From a checkpoint of a small mixture-of-experts model trained on Wikipedia.
Size: 14 layers, vocabulary 38837.
Below are experts of layer 8 (counted from 0) of a mixture-of-experts language model. Rows are named router (the router's row for the expert), up (a neuron's input weights, with its number), down (a neuron's output weights, with its number) and show model dimensions 0-127. Each number is 128 + 32 x the weight over its row's rms, rounded and kept within 0 to 255. Numbers have three digits each.
Before each expert's rows: a language model's description of what the expert responds to; "comes after" lists some tokens at least twice as common just before its tokens as in all text. This comes from a sample of Wikipedia text that the model never trained on. Tokens count by the router's weight.

# expert 5
What it handles: Post-preposition continuations. Tokens after "under" (the), semicolons and dashes in score lists, and first pieces of names and chemical words, such as Dill, mal, H.
comes after: ".", "|", "\n\n", "under ", "1", "2"
router:138157144115053106121177148098142143112142067117183096115125134070152096193102150170154168152097097069114111145118164153111109184163118147094109140182178144174161158166166121113122129118118139097217131149185167118153127085147091189087089145164097155164149148136091067106118150123144146143120176161133129150128176091130191104161128083074159134151113154080128150119065133117146080134089
up0:149143137139120095124141158104156136097113071147105167125148136146103097136186072097101101155138147160177136127122135154075098115114179130087145105154139142155074099083119159158198107104131136144149078099066143140098168167139181159159084149073102115096157171144132136097148150116156107127103142130137139070140099118145125094152113118146146132084155065183055104122102123114096136146073
down0:137082119071136104087211075166153142167030074150108130097110160089118074163192178133121139162111121158073150122161139095083104112151170139144118091154143121158082148124163134135181138084090067125159116183158134121121067104127116115145170089166098173150075093137100083152159161082130108111141152095118080097087143102079169123099153127116168118135128078114102145114139115095100142100069
up1:100108112119147144146157121146146143117101133147113126121163185101135088067128149157127162086107075114173136117095090085189146100149089150107111147085109138155090120074090103101144165175095106122085130124137170128141117161104115195113168163069173141133167112142089113099185133079185182115104169203148094123091110090141162150189088138133127094130136139098118158121092123152092117117167
down1:125140135129153114154096154128147142078120147160109131114134137066154054092084129089108119131158083166108092097148117171145133115102109112089156075140164168084143151127063089117084087112122089165117165117140111126143163155177107075079107101142106119138153123144089126138152059147130145147183151094103182109102054151093192104106197074200085076131148110044092189127105158128179079145075
up2:201130058153111149119110160135162079159116163152155116099141159099126015138216124138065175121153189135148139102121156130135118115126151116117108116073090193144077072154122077113161180108170131156098128153113169096136175111081162112129086167164098120121098165111179119159119153151126150119084132142114177095163154110149096099088128101093088070150135111134159093128111104146124103095155
down2:106118116101124117075112133121122120087093085102132131141151136162141131132125096131142114110122109100113179118160171137168159071094124127149079125157141091152169137093104108159126066158149160159136159086093089110138138186155142186129153164125105130176129129126129095123151129128102080136139123146065162138120116118179109142111203162137086110085067190096108173146148154131134131090148
up3:136121102139097131102079134135146124165084144136131169097121135148050147143076120156114102102159139096112126110063122126081091129152160102197138082095083167185115103107092175108150150120120151111075148141115138109130095134098068083087169153162163106117137134161077108141093127104154151130129080136125096114070119125120083120135143151156109116117144159131137130159150116112138166111081
down3:136167101139111144124095122105139112138106107143177135124158129217124141127167156108156113092053098125090135098094174129127141166097136160116164145096116109137140155150120160119189135103106145105063149107111154125156090130109167061155084156144128205136146068116138074178104127087097064131097147113153112202141149149118139155150194092131088117152170102204144142088153102100138141103117
up4:143154125103166090138086164135121169148131136106172143114103120064085044130128091146159138115119188118121149134155140143117092109121122091131172135158103154118113087125100121200141162144125114162030120098193151095158112116098131086137159075153162111157093146142120144123132057137153140190165115167069075142102093170149129144169170126128172115116120153126150144085134134090132185129148
down4:090093151063151130104141143129211108111101070104128173110181129124144129147161108088161129178056114147174157114144159121104118104161103123142078136114127073102102111096134133144171078065113170145136104119078121163218194120109070146184158129126138105175112064167131124165131121123098128145071070146189146165168141082136177156144088126114101155164118063095139082135169125163117161137129
up5:125163105123128143104108123145151131154091102130137120149095120098114138188148108153065110143124134136144152143173105178166091089089077195193100125136146159159071133126118086086065129096151169078111150119198092123159181121092119165106145121151091143123151130162167128083111111121185097121113127127141204098129158119111166113102141152181169113143136167122146109090189071128141140119097
down5:108148104112083139159181112154154094126125123186128144143109080137094136100091078118071146118103113116158201129113074140117114110102163123124130153166171130123092081120153133067120113125092149178155175108137123151118174184081105068112187136078139138127162108143129126141102096082089094112109171149140122133141145109150169118126139093062169123111161081156118171191130116123109167136122
up6:154204139089090107095102118182148120156151135109132079144096227116170196116093100109168116155124097137181096123048152173127130137090185114105176112179093095084098148115137122138098110087167116112117090096095157159143145132191136117178089112117131141140090143118124209152112152110141107138141069123162132149107149188121145068148097122163133120132086074119105101094124136179131131157161
down6:111133156093142167131149125080123115135105106063118148145127085146109130188163132085128114154117162147148144152114085143162130148107154121163112138082130075105121084168163156073131108120114092180112120061123130063132099125185166156092130230157107142121124126119125168160105109116172130121160104127152134091108097130118065122149045179098079114167110160141170138094102116147114118128152
up7:102142170173147105087120129081112055159106095094063174219084110134163137155076127165118172160118190140110153094194096102151171106134154083159084139118134133103120144141088150168100091220173151165126175183180117137101196138113185131158168109122133173076136118118109139147081085161091178081141137127144149090128126154124126116097113137179119147102073109161153127155129139125149205146119
down7:124164131126148129124140098111169146150093093155127142132157132110165130099103115128191191106087127145154145095170111059141171134146176115109089118116097128132117106126130145170142185193133192141109174085122092151055105120120139121158141200194149187127170098131104102088072097103140145152140092163153119144093125161106114054090124171143154194076093199118073123116115160104143138121152
up8:112154154159109133125147116122106123116107144104085108111141133120195136091135168131155165104118079126095152083143098103150191111070153086079138123136078092109114152098154135143181134088110107156086099146078144084168209216148135129136054147106125102155112103194073131160090157153117114074124120121105096100103168088091078136142158142135154129125100161118091111178100154089165107141099
down8:144173148126171075121157146093090144088123098116138101197109138114113157100139151151087127180125118116174118174124111146121144146139152152151085136101089123087130162207173107140136127146166111171188150097120141102151136139182086129138159088073182119077139177154173151134183116107165148130168155159098121076073120091139166159130149183104112109101114101114158157190122178036073095081106
up9:163147093127138102112107156136166138149137108139058118135153108111165117092163088148112119129151140124121151190197169135174090081113144141155098118127187155065102115175072102204173123126120116113134135087144129089089126150184100141117209097096100144136101116124171120127117098158179190153106174139095101169170103174066111084101148116101138108140134143225095129138194105130105142182104
down9:152137092119030087111180067083115130099125140108171107139100137136099149037130169123121168163114110123127101123127067137109136137153104181130178082065123135161095157136140116148078108162129107146163122163157139112131134143104116124138145107069101085098109124115164118062138126119135061116122069133153148155110142164162181154115099149120103158130063098116159140098118069083177135076078
up10:120150123160111091101087139139126120167165170097089112092120147183042070075178111187170133109119104128122132131088174166204187077136168112138140113142111168087109115074114119124160151203138145133089143162080050155135105128133067107155133114170087097126117085137146105148059157126116184157157117081071120146157125144099142101110169141153163097140151133080156136170137059074169141108111
down10:098167139181128119026093094212212119189018103155143131182085101102161162099171111164130150154173111116127155096141115103121117158112108142147101122126147123181102123111085108126117101125124162108130166154181066171146036123145136135128146139120204076111106141167078149136129109073106084163125174116103086059130162127079167185151115182142123081137078151185102165145107158163109138111100
up11:168136108131149154095068109079130106131149096136101150092131118179116153131072182138108137174129148113188147062064145130117151169118120102072052100073149100135153138090048119125195114166037085094124157110149112103098142114113125134158130095166211155134100153126076123099123172141192206081105069134102168124092056145141146108108119194110124141071134133104109159137156027162139111161133
down11:181099102103123102184184158111103103148224177083085146179072178156147160118154136143170160185148036119109140123152124067166116081135134148177125135142143108173112130102117159149100156125117146176156167135084082075074089187118123089143122114152074139091178084075146098129166169158122117100133177103100145111157074116114137109162108170124114165137164133160132196127147120121039191128191
up12:156168140180164151118137130112105086161132111084089103114117149100150077078089151127092107126170177141118151183184127138145137105095091144127113077116161147135112104135066094118140079166134184145122148124158200111136087110152105133136128127098125146101105147191142095116145070131129136132117102086150156107162160115086091091132170133159124113073142165134073119112122148125129078051095
down12:138152115097104096091154127046165117121097119100199072125144100123217129055072178131196102093091130119095147132117156112166172135144140115138127180134072140124102142123070104116136081160154116149112108125172182135124169132137145139169118084084107122114141153145090108139101167185147075142105127074124129170169115125165160169110075075114051131107093173131145132100139139121159058127136
up13:164144088102148121095117172076201089181159104191124154157072162100143143083121092136088142124160074128135107087189172117192129108185139130072081108158153090162085089102112130131089111143107114143137111083103097100162134129112066102118106112110158115107125173108104117092111133130208089176113063164073095146133168112088108054134184130163095167102114115169139138075135131119107139111135
down13:116173120133119120079137140177150157166098140138123117167095151156220119113151135088185171152114156147114125138167148137131113157059101192117125126078098170136164076156165172123132130092136102146118189134160150136098162136098125149178167099129146154130142137109132107114133187158041157150155155135173108144168153065160054174100177186105153169142117137153156115144075111146110139159061
up14:125106140136113149107159139093170178088131106141073171125152082143100141110112134192136154073132139134093186164125132107137095157066130099142112165142147162100130177189110130141091095135161143165134161105102070119113096150120126198159186095093148130132156161095172160087090088118124195168132150158184104138127176196094123130111122126150093070127063135194131154165168104145055156145140
down14:156072112130141139094126148154161070126125181126089078111167117130108162133150104112086116166138120126148172142093171152154125155131145119137122105156108117086127105152175095134148138102150142175079162144094076135121151144142121103061096047165093133105108121142111171158118204092128145126168145134103200123169138124102153136150172108133094187127082077144088147132186129145142146161155
up15:120154093147124100113104139134180125133089124083069109118082188170105143188194167159161172141090147115142150146139123157082149183152128092122129148049061126090121120129118161179103150190162144132145147164091143117099103154087125109112159134045159092120134189099143137103115114068179136079102107098157142112170148113196127096113114161118120109103086169206140123150185154218145159094060
down15:164076167100094133108132145160084079110138156126074121144158156118134126100124130086136139104133167037136096096121116138134101111119119177163133108139127116153166165138180160165050130102132045147084104129114151126070137152159112171149126126154188169078139167089124092206139181120111185137117104133075102141171113144139082102105146164125167133149144141118135125123112113175135120155116
up16:182151107073093128098113165130152102110108135170139097172109251186165134124141099115125119103145132133142125108154150108119122153090133109138130114094126123098112098098067124170206166100059123145146200114150172113127113103082155085119150130175162130149135155119086170184136168148066172124144077147152159137156163104129129175176190120133111126140123166182131078125180193169150146096119
down16:107156137083119085063132137084104179059135099093156163107181162090095141087154144140100130101085141109123088086137164150158116160145114166153107163115156126157154138087109046182101196155157122167097181163136132089147160141068132090113142169138155065129102193160103117079148094151123116160153131181172163182162142162075148106141113132144145150076181161134183099129137174118091122106141
up17:161130108142130106097142180094161091158127128119155137082128140098111147133154126137196161117140208085138136079191177146139105120102128130114137140086120142104115131127132124126089169160126088116067108045167085142092176136066120134203099127067089177133100113143166171183153116132128094152165125160079147168078166104132155044136166157094145123201067132114149144069119122132114093086119
down17:094101112122124121132167146149143119153108056114112113102180065156124145140125116101095112152063102136141182146230191109153128083151077144142126147147144064122111121156117142097099103123168137128147105158128094133112126129155074137205153105119141143204144116109184137154107146192166134132106123122136158164177137121100171214097080056167134191151177069134122114161069147165138178185122
up18:089142103133149095097114130074128090125127093165095142094114129133152106183147115127120151103138148184174179098112101123177107157137198102109092149069121137169075141116121147178171126139143101130138149152142113082104159128098117061088160120151121128123102157179076130092128057112185186095108098129077119097170093135201105145067151140151135074120056101104085104102177069213145090118078
down18:139128123151167131116150108138092147120100140181104077125125071177142174093109149125155101065133118144111139114105083122145113097127133184112087181124123109069152175094139100160131155108151102161127137117103092146144104187095102142113199099101093169142158103140149163117065171071084103142109128104143122160167141100084155173154134116068166065140182198107120127179068093162120125214106
up19:140184050163120114081090153083181163163150119134132141173157187161075102084145168206150148182149114061091186128162184116139154137135088157113109099127108115114124142184118136093148133095134101123057101154087140106092122135126139149155146152165132157151139155155150142185158137155090194150072120169096157138134064122033103128088138170100097140141163201140183126125108114088108137143091
down19:125100167084109106179110135178155106093176014139137147113143146135119162156106070113157109162109072136169110122114132114113095109131105089148104109154120142114119094101129120115176086165184150210141100125120152068119172125163128143137163158061104118136108173126149156135110115079132097130150133109079157171079128167118122080105124063105197146160106141136087099103101139138115108125179
up20:129163132134143125112142142138165145150130112110214136093091090134089141111105076076108161123188135154026050148145122179074066146137190097161132106104188193101074134160105114128118125122096119056151115103117133179096118052112108121116162073077144160082162159139160108086174108109125136132108094121124127123140093128101140161094122091126196171150070103165094168128131136095101126165077
down20:104134163124120107133176071199112089142119130102082148111112112136129193116072034079056127124195158132169164175138168157105131110092134143133089152081121081086166126067168151131138084166110165048139140086127141089150125164068149141089096144080049173081128117125133143109152117084130171109095138078111111105116132127214105084127110120066089134096121126140132145152114093159157161116052
up21:132146069154126121104118154153129071100115145122163129160129071094116124175152102136128110104167133094120127129194137147082140150153135122168091147113136145136106112135131139104126089138130152179097133133098098061151131120136064085109144120130088165106165166113122127086083146076092150113141174108167111092116166114129082173137072141091102138206152138082125109149166091171091134138135
down21:077101153158168149102162121115140090123124097100151166116166127183109124140135149105078118115148113109143045113153208097127089112148096133114140125145073128114064070113156137136167160098124136162123141062147121108135098149128058153131163144108114106134202108077158075134125092142119089187086041143110166139170093159177175158168131096144060140111145112097157114186152130107083146169161
up22:138133114087175149104111170104154111136105112155099129129120132143070117151098093117117140150130157126117135147149049146154176120146146152124094136160065138151110070146145100104169161131142139136147116093186153147144135144088096086133075151124147106183136177126068146125127141121164182136136109157111106097082077076155128130069166150153150125087147134152139107126089064103133110135138
down22:153089134104066144162146107105166053112186132118139108133124131115180109094153103173093118063121118151145101153164154178117086128129111127130176089177114129200129121164112131118135135154108148128107164128157103195171100153129129137158187091139102141093085117156164133152116090113140123145117177107142129136114133104111117137120167143103128207165131126140129154122142092182098131126095
up23:070117127168143120115090098165143109201125151105085155081099166139124164094129131079175077157159140148101078118118112172158126145167189142103093097147158135141104113130112126107150134150199135114072117109115180097061096125123059135180142138158078132137099091136113108143175062095135093092152102131144157106098088108185076097147172162120168079140087136103143172110112115106153056052141
down23:178143110146137159125120166172197128155112089151105114184172157044106194109176084136064011166163130148149131121178126108075154144149094203141088170092119112086071126146118095153115053166115121069131114132178129156120130126131163090106166118149082085144104133182124116113158104076093121107105139104172103158103103126144139150123109189198107175178120080130060151105150141113126133071054
up24:133148138144179160160105149153108160117102129161126143108127069100127179171097136148100105066078189097176132116163177157151100075111183109142169124122036092144112154144130091173090087114131065113134164137137149076148111129105091087052059150141222041110102084068097157082142086140145172148172093142142090132146138116122098144166142160141107182151159105156161152104077133136123138123102
down24:103136161117162123158149148109107166108116093077099172120169190091148122123197128127189095070051185108100041122121119151152118169173106093065085152141144135114179077076096131050144111125155105117150123071148051116164125151112077134133132147116131103133142145131111177113206123097099097069160087098174132082139169085127111122093160134158144134156132122172201119088157126071184138102128
up25:186114076211126107034079115162164079152108101077137118209172080135176074124179188111134116144136149114111140130124129111147136111057105158183104183076105163124135130077078051166132085134106172146126107129102145113130115095174193144109180161126147082080095131109160125153150110107110153137117185103139117078202137198109114121137113158150131141125095125165213191143103065157111190089109
down25:128137054111137127145152152162139151137055122129126065145149108125173122093111073111112104124127134133159118202135104161137095113175139128168156109153078137124164116130124095077116116112136114145164109205166080153160148121135111147129113162128113132135117125177081083135177115139092114059137112127142163158105160153126146068111120146133115161110101206116147080142132166083077142131094
up26:191125096100115131100108122170175159201129124104075088202149141138086071163105105105116094179146113145134116139082075124096101169116130187098122164160145099152119086111153163161141089132094108144084141147124132124097105119088141074112111149126146102119153093143124155120166153121075168122112082116095140062165150164122126141159147180154163104104102100143063143171114124098140058093093
down26:086114114103113166144135135110131153119114115134150138105128073190088159101110186146081124187136120131042125126069087143098133164185152140082146157196137134163100110144134149146134118098142083124081113121151124121118093150104128187076124121100109121060147105108138165127127148111103136098135038085128154204097162145103141065135158110096121087100132111141113128162156074100097115089108
up27:138170045145117119116059121090143166157127139126177158111068123151124168124159149053137149143108145087156129061143108124131121110140140134060137181094130162141169182118100092112197109127157130179109085075171112121114157116073162127183135130140071069128161162148155145182138103155175109095166148160103127111067157163128102140113148181140104150140045097180118109094113050097115080126089
down27:100110162151092132136131109131120126109080087170111120115147114111116099126189092158162175124082108222184186133149109107122176059114159110167128115140133125125079148144138109150116109144111116134201134112106102126125135123185080133120177173101105161099157124075123132109109101185112100143141207133136147129145156119106146168101081154130074138133140147144095124170109157152116097131103
up28:123126090160132070093106140099149114140115100135128148155067157155122124146127078090101140162129106169131085090124119189099098102082132110133138164098107099100121168147109113126148126107174099155105094161115113103087158162113132161131143172139091131157107074144098117207158130103078126128104115167112115137128154104128126101173105101172142083064154138103142118153186156114106079116126
down28:081128107104163156141148122155125162143170108091177149175163103128103116159124147170101143147130161112161097099169165101117149154124137138085081082073156152123121090105188144105156195114130051168142106179138151158090143166203145166177159128120134068147110191157100177103129133103164109123123151109100092161110147105160113084141135127128074139140040152152157143087105120115133127110087
up29:087110115179071158121106179165128105157156125066072104113162138179104100144155097103118090101128170176108201141175129129150128170062146133098155115141135165085149150087166136133135136156161106114090118111079098172082120120083140110113115143094093148088107149117176142120091134118101123157139124113140102144132144176141113181104087175158113085159149183150153159108164088076127107081170
down29:107127112108065126085132158097154149106096120098131112123162136144103178147135128143126097094143152107117076119171141151085083126127121154103112148170176126116078116132099104167083054185093113128133080211145152183133177112095174072119172140121127093142113064190118140172090120046090124149124117101131091122116048166142125109188140150146156128129098116116127144128136123168134177116160
up30:164142059123116128083157134066176142122154170170100122202087110150171062112148097178149140084128084125157139153103168164133173121082190103169128186165106168120151160120131101081114095092149111111108139130077153097117109163121135151132123083090098135128130107121157072123154138116208131135170171131081083146157111083112158121153178151143125114115110177153133112186160090100132115092114
down30:092123088108100140120119131152167090131123139118141153160065166130115133142106111159130163104155087159166148106104116135104117179185098129127069117129165140114155120145194157154157155093168157139137084105088167042114147134134181138134105088156165113133199129135147124086162136138130157123074185067135126103180148115136093124159092123111082163143103073143158092098137106071102052134157
up31:087157095180138103083142127107137102123124171141075105080154166129119123085093130130157166112159143108119114075115119086138092096128171130147133116106121140132102146130112114104179143121145142192103105130077093100142162153127131161210095128122129124158123081127096144137133155125175132158137137153103123144127112129111084130080175111133138155143161140196119085128142076160145116085105
down31:158158068137146140142100138188184088186117130195116201132093154067134108118184117119109077166134159122110114097073089150116108075140121118170175156095178135112136122217083104090122151115148189153100166117151171178172160137150115132112108119153102149119071167146163048149120119111164117108131155084092075096177124095134164104096159148141101132103106122163103154163143086137160135096142
up32:112149145074133113052087146072141170105130153171082176077144108146048116104122162096076160121152117127118142111072231181098090122099183134157114103096116116166151198138092119122099175149115108121128161118163156122125126097140162145098157063125179131107099192174098122101112054157075139087152122189099176105117100145084132158161122153089136160161164186127106156110068120121118069072114
down32:128115177098147075155136192152102109114153142117140140173102083169086131134142129119138093146182116125105165111108042123121107128120089074103154156191145186103122134109146129169084135101162135193165095127140129100109144166102137106135063101176131107135207165095120125104149135136125136135103111046144121137152132197137133089101203155129177118140123181163172125172122090100141164142074
up33:126187159113130095108090154136136159133128087150126124134106028136131135161154089127104171057171208126114097114137190110113087138174106109130108110161115151145059144140144112236147121092064142133153144069116110082151124167067139124135088094178092128102153102136152145084154116118160122138137102143120132120128180112146109178137131161116120097139158160124133155102154123182163103129094
down33:151111116155122128175182132128122093136153095052120118127132129135149132117138157121081126096105130176123148085128162139188060155122175083110151126145151118117125198070107084136159138135162103124100124109135152131109096090123117163144162112090131085104086109126148075088130075158134166167120112149182168108149116160129122086162090187157116086126123124089132119104134085083079065157100
up34:134149133162123104124105114066120066125108165155138143110084105104083145199119089129099157096122150204176068098122166161071095162155173057102102138131151085083100174179132169126110163177084137146140114145154141132108128109150153139102144135101114143137120118107092143110117074147255112140114151152125132072176129157152087164073107157094151119158126171179095152136139127134116152142133
down34:110153101133141134173164147117114127128158088112123172154113066173129159113120127086119093091137077141168192171132132130118141101112102140126153103142166084085151144077134160168141120112171124116143114186155112135176104112104142121183125191141133100090113075119134169125202124118061090080109112111077075146093059179083102125121083148116072140106142151138175101092068108099151075117071
up35:165171139137150127128068092138130120135169118070142137132184104065120128167117118093178134136147096147162093098199164164150097125097125082184155110131117127161115088101080103158131091134199148056081123081117139087139149054115145148142118086124164081052128074115113128120125105090094147206121137121124156097176104167142142136149131148126148133135129141150133103121091078154080121114124
down35:116153102149132117168115138108096164120083127103161110154126058140125118113171091098100161117113134147124152114125111097134164105171125087114105132106130127150162153152092160078123120091129216116147110124085118156177069134160120165178166196105124142119127134102075065080090093186122081104157139105122096093107119104165166179199133141133138164101079153139092114156149117105105142096120
up36:119170126119138133103103186109157149178151164094147150190131115137078165132152130091129177144136126166145148120090138100167074100064148142111098107158150088093099065150108163101143180087117115140140107119116116148101137143201168136093130112115129090119195137164112126163103170174135099118140091156093161150125105187063059152132118106138095133134106130115176107126126138163108127086106
down36:112200068122153140093086186156163156168103138161147172091135113113096158111111134124178150159136152097078195134187073160220124129128144136190100157097126137174109139138127136131129128118062170140122155164136132138090095191140176182157063148121141176150131121136119130114154103116153118126114122151111089133169124150160147129095100144107076137131134127154131156121115127194145156163110
up37:193160125117141128108118101135136168168096142163076169155150129158195176122140116192099142114161100117166164134142183083134158129131155067113130132109146124104099090100110110119156103195179128115126105120108127155131147114153149146158134151167175124080168114109089155066131161103061120074128171115161149150117109100111157101159192121156157103117116202175149063182154157135112102162118
down37:102170129121120104108164138135090183125099113094100175088159138143109128101183197125134115155063156077118133151106140170084130182174123134106072114102193139096080146141129169128141074169192147066124085082184110141129151155126118132159119111149077190180093148085129143170070098176094171084108155115143077174068113097129132163091150110157100150098108158160109123122076113080106110108146
up38:176142101134215096157106179099227115154163119069129085120108111102125078212177166051112077149141155146125143085144158118127141180132160182124126136124113137191122078136151097180169094171107156161085105082109097096122137151099170106136099091097129095124128136088166132171115148101136097089113092091182141135149110140114128169109161131191106134177148181172166069185139096132096140131106
down38:078124134112115175109171113164144122138066108136119145135116177147131072120170095173131129101069100211111141047116222168182128144123089137162075156138124132109141155094153130141149191124153142099154098148143130118181159132138077127157102128107201177158179136116118129117070099099160141198093137135170164137188097099183156140148164091094112128133091099110141111081162091119097133124108
up39:187120101142126164148108164159206098130155091117156122136070122133119123158108087147108082108116112078097165110158064146195111091131103100080058137128134125071144137136046147102189142134110131126076152161128146104146122125102131147092073061086105080105178120113082097129125165131120131134161054167093132139077100111143161135104190160144077073122110174107107114125208140154111141110110
down39:110145126086109097098144142154116159137112157144157124186200090116131171107118205119153144151074094148191177157159093065123132131135152146073138127117180207139093142122090107159131178124099081127114142112136101122116101191192104130171145123053130166168178136132189099121167140122141129186135114186159179173172113104148189149103152087135152146145119127145162134128182114122114127121135
up40:077118134072109107164128160135170139110107169144129107189109169155095175101135107138117177132116134119191132109057100139167113060128158114042152093096194173149122153105147152113104132180088121165104120149106147085186105056053136116128134096156131109098146102180110128145138140050162165127151064103114134142129094118131168132098123166144182062079156156165170093070146074057120114095169
down40:093137068089099126079099113188162122161060178132157183118174166121193100109112143142132134071144114120135179159126120107110166100179156079135157164089172194122140120135080163124121110156069170131146178152087143139091178120143085094161087134149091104153132097137076137108156045122129132104149095106166097086104104206120159082144085114078111131139131112146120114138119130087114078167086
up41:100199077149132116120144132079121161132111129159109125145141161182046096089128121172133171126136130140109157106140170133124141135116070153112170092167128110087126112133096095125119150098142143079087087118130122108116148142114154090144136087177089151144146137142151113198147126119235123180156109162075189188114120113079032099101155125067066144157092178113134110096203178121138134132092
down41:136129168142107121102143125120138090134143099100136181085175134090147127139137110102101149140114066110134182113084150129083154081127111095163116185122111132180136089120099148076139074139142138111154132118160090087182123093188130096133193110154102131112100145098157092111138180120184091028082144118101156184133177154135167124131112050102171148093154146193116077127092122143138183184130
up42:118136118125149111089140110170153127124098116108123148200145185122106128146140120189167128131114117177145131171110135141117169144086121150123146128109133116101143126125112125179107162163102143137082142094134154162175099129173160140171107110085125061114080141163089135142186134202147107109079159147152156167117158146170099115142136122156151102073124141149126100115090156136120172095174
down42:116134155089139111128147128132173187117149146119118147079089182106127097144145138110077105114135133082112065112152078107098164147103127108172138140159137092102125066128127132166083136080090128142099155180133173106149095140096169126111159126101141221084092142158161115183059175143113100137138145086139111113176134076135134187117159125146114160175080152119146157148162129063152124151161
up43:112132097163118155135058164035088181164182131139105226092062110112134157122132168102175116076143138136161164156145118156155142153136119172127093165187103200115148152106065131145166101149106144122112093137127079168163131137112142090148159176148194141116109120101060148144059144078184122192167078125104138091131135095138142092178148114169136123102113127142168107095125135151146090062074
down43:086158150153169118105115144119080084158112084114108138117165058115127158133156091112114151133014081132140134136161169121121222072134117140135130136172072083148089103146144119140106118070137145104128150134135106087078098116160121165164105125122161158146180092118140138107039114115146142102110140103128129140121093103066145175094055098115099161105126066152069136144062164127171156168095
up44:102119120118131081120131110114138119124114125154146107108052181136143135114169058098167117110206106141160122113096140099143090180082161126133058126145145156017099179116120143126144107099118123093150165112120181194051134108095082132126117159118145127119075066138145132167136126143169148080131131126074079102170149092120102098118114083158162136102095204110119150136078170148060142129136
down44:123142165112162129136160141172124145153148134075162131131134082100195111139110170136125204131127111132130098164119146153127065109113107195194111106208131169107129042123192158140122114063115156064156101141177112047079122073068142174123144134086157135123126111143169196135103132110105088067195075137095159149146145123061084122061098068138100120113088093097127113124110146160106127154103
up45:118132115154157087129139142109124171079057124113095133156157180178092163139137058160109161123191177133063132116188201110179138140129129050093084122125100161162095179103124085123169116115140093114127180084134113092135143151155124117147123133136139153103125131127131209150152091160118042161097165123114167151087111118150091180129147133128150082165126150233141096126144095090143107118103
down45:181181100156120123177138150132125181173137063098158180107186108114098164101135115155063098085131134153138145076147133153135148146168134133142154165093135117162092115121202134133095145080150148166186153101127108090075084065169110116148110098117117126140159128138167159186098110104122125121143124126200104129158146109118077104117107198124092114196056089128182162110103112184105126110101
up46:143183167152141175143117158117186126171155091159091103159116136128153166109164109055142150096173116138129103163132106106188152041123126153112088143111100089094145105091128045144108135117124103131097119110174088113134141126095128099085223105182161090142120139148207180146140137121180186146179101137084144213101136122099091095130138106114140139142072150196124092076182115102174140092111
down46:122157134117181128113150131166146077138108131130126122158165157117168098134056100130196103123127151111085100178092122160142137133117072182126093108127157125143143191079107130126173155147067180163142079156071138165145100106098148109139159112135198121118075169148123140134095082138145077097145124141188087121173118084102123084186149177086166142104157093150162138105099119162105125133119
up47:183161104130155169049123120182114085165139128166110102083081141132116087122115126122122132122178150116136159158205086126135116131106139165078063161185127120098122121102108132136134189090102130056129148121119118188157143116086154120120126125088156101140138144062166139121106118104084152188142062132128181142091136193151105108177169142121117056154148131130127165142108123167132130112169
down47:109110166093098092170182091085135144071101101123150120174139153125144084145178120111148169142135130077114102136128137114182135097196147111114155145095191150096116108200103083217108101116118082138087118169146142123144100104080160133170089065087118163095169164170089111144144137126159121118102103088129091104114085120132161089119099111151122159102070125144130118145127088114128125118146
up48:151125134100161143145097150148174074160153053110098150086150196127162111155133111138057098139118101200156158134159151161165134182098153137144098136142165136082063137083154136107171115135173090144102149124150102182177105119026117112156150114115169084149103162134190122146161101140117103119067175083148142152118131246109091109134128171169151081126161152167131101124177124087128079103108
down48:124127109149127086076129128075113135117127107128162146131096150199169162105139202101140082077111107108118152128119175121159152153154094156126143087116185060145119146117122097152104092172071166113131142178141148149144148135124101110107192083152107149138177055173124123133101063176155122139123053086180139126105097134045091131168155131105137135097146114111124124109095149113160195172164
up49:113114142165145144125090138044125151114140092094111179135113158130138131146118146157119127139105154147084147062226138098150130144154173049129096089128193201041120137084136145184098147178075076137150095074139165134124153117148183133161084119158085104122128132167129127160172080122160208195083096148148145078141137061089108125150146126134176068100140135128162162158128118134110159142149
down49:171138136139146142127090159148145142185149114160103170096114162143094120124102163167122078130142091180082157111096172110083147147130153133196158141115107201090109137110194112047104124142125116197173086102128161109125113127168138093088096150118151105088126105098078164104160110164140118126141097100095152145172144123133130119131128130122189127114108109072125048119137099094091112104135
up50:142122140139113119088112129122153143139159182091109090120137114092122080121084162147174133153159184120112159107154151088165110179145176125070158133122107132085122127083101125097122166142097121138090096137070099055160097133141165106173102157098081126108148095141139185135161133153161174140110037095112118157105146164124078172091195128101077063083103144144161089155157109071069156110124
down50:056160067164129139060150096185172137185034109204155137111113139105158140043095105136111188204099098098088150075154092177135112076170152168145119151098157201074114104152130141155154110108152190146116137130121139111139128108142131122132093117107215109150120117151112135153148169132127140135142130128095118165179204123086130125161155110132093079172104056112162126114137180161115108142083
up51:135163102158118130089132141114142126148113094130100137136173123120096143110096096080098103155141123157124166131147132120129050112110171155117140126142130153157095098154147204129229137079126092106063114122077177144148147114094161130158135111133151115112191078103059131091164129140087085114096116049154121161156160138053143146062120118141176140111165123101171069129123106075123103103105
down51:148160083168182087133086211113205095114096126106105133096071162140162093097148156125161181144162155154091215082141097186181135144165106137165121129075150120066158145132148115166170121101156157116175148170131101128139108114129185092105144081130134123134129177149114137133156090141136161149107112092136164086157125130172156167105154161176113121184128095113124065134143108101119129096207
up52:107133111136131187125111142141100164145100109104105165082126126156137163162127042103068162110110154165108104119117170057114135129110148092142158086146136150097095093170126150076158144152150101150131155105133112155175159117114129116068167143110156106132099116095092142116095178146143095113159049140157146055107149113136073090177166068117144123160155108104094158108172094098124125154147
down52:137135170154139093116118144102096127143156164096133115206114100134113082127121133187105081123156100173062099025126128156143154137167143164177106177107100101116122083201118188116168105087169139148131169131175103124126139153089085073123108114085167104152140074095110142152086186174110144117129147064078062133085114121094124093112142146103061196133212094118108139153122105096121168114087
up53:131142114136130105115095140142206136171115099126109126102119121113124204137136146185092052102196099122126183110112128151100144152105098107138092155098053139093069146185106116201162106151169145132142141078084104125069150106154105109159167107098116143102043095124124207129127114152130121168089125111120160121166114143142155076144119151102159067142134114151152107201123114131121175125136
down53:130088083111093149166157119150124115063091138136127099146131121116105149118167038143141134113123146129127084128101093118168196131190145109113117160161172128081039097103144113120120172104171135129106199095140087150075066096123122149122128121148167084171142139081175145220132139191107171153113172089160150174146128103132127095054147100156151084133055152152114048115124163157140118125136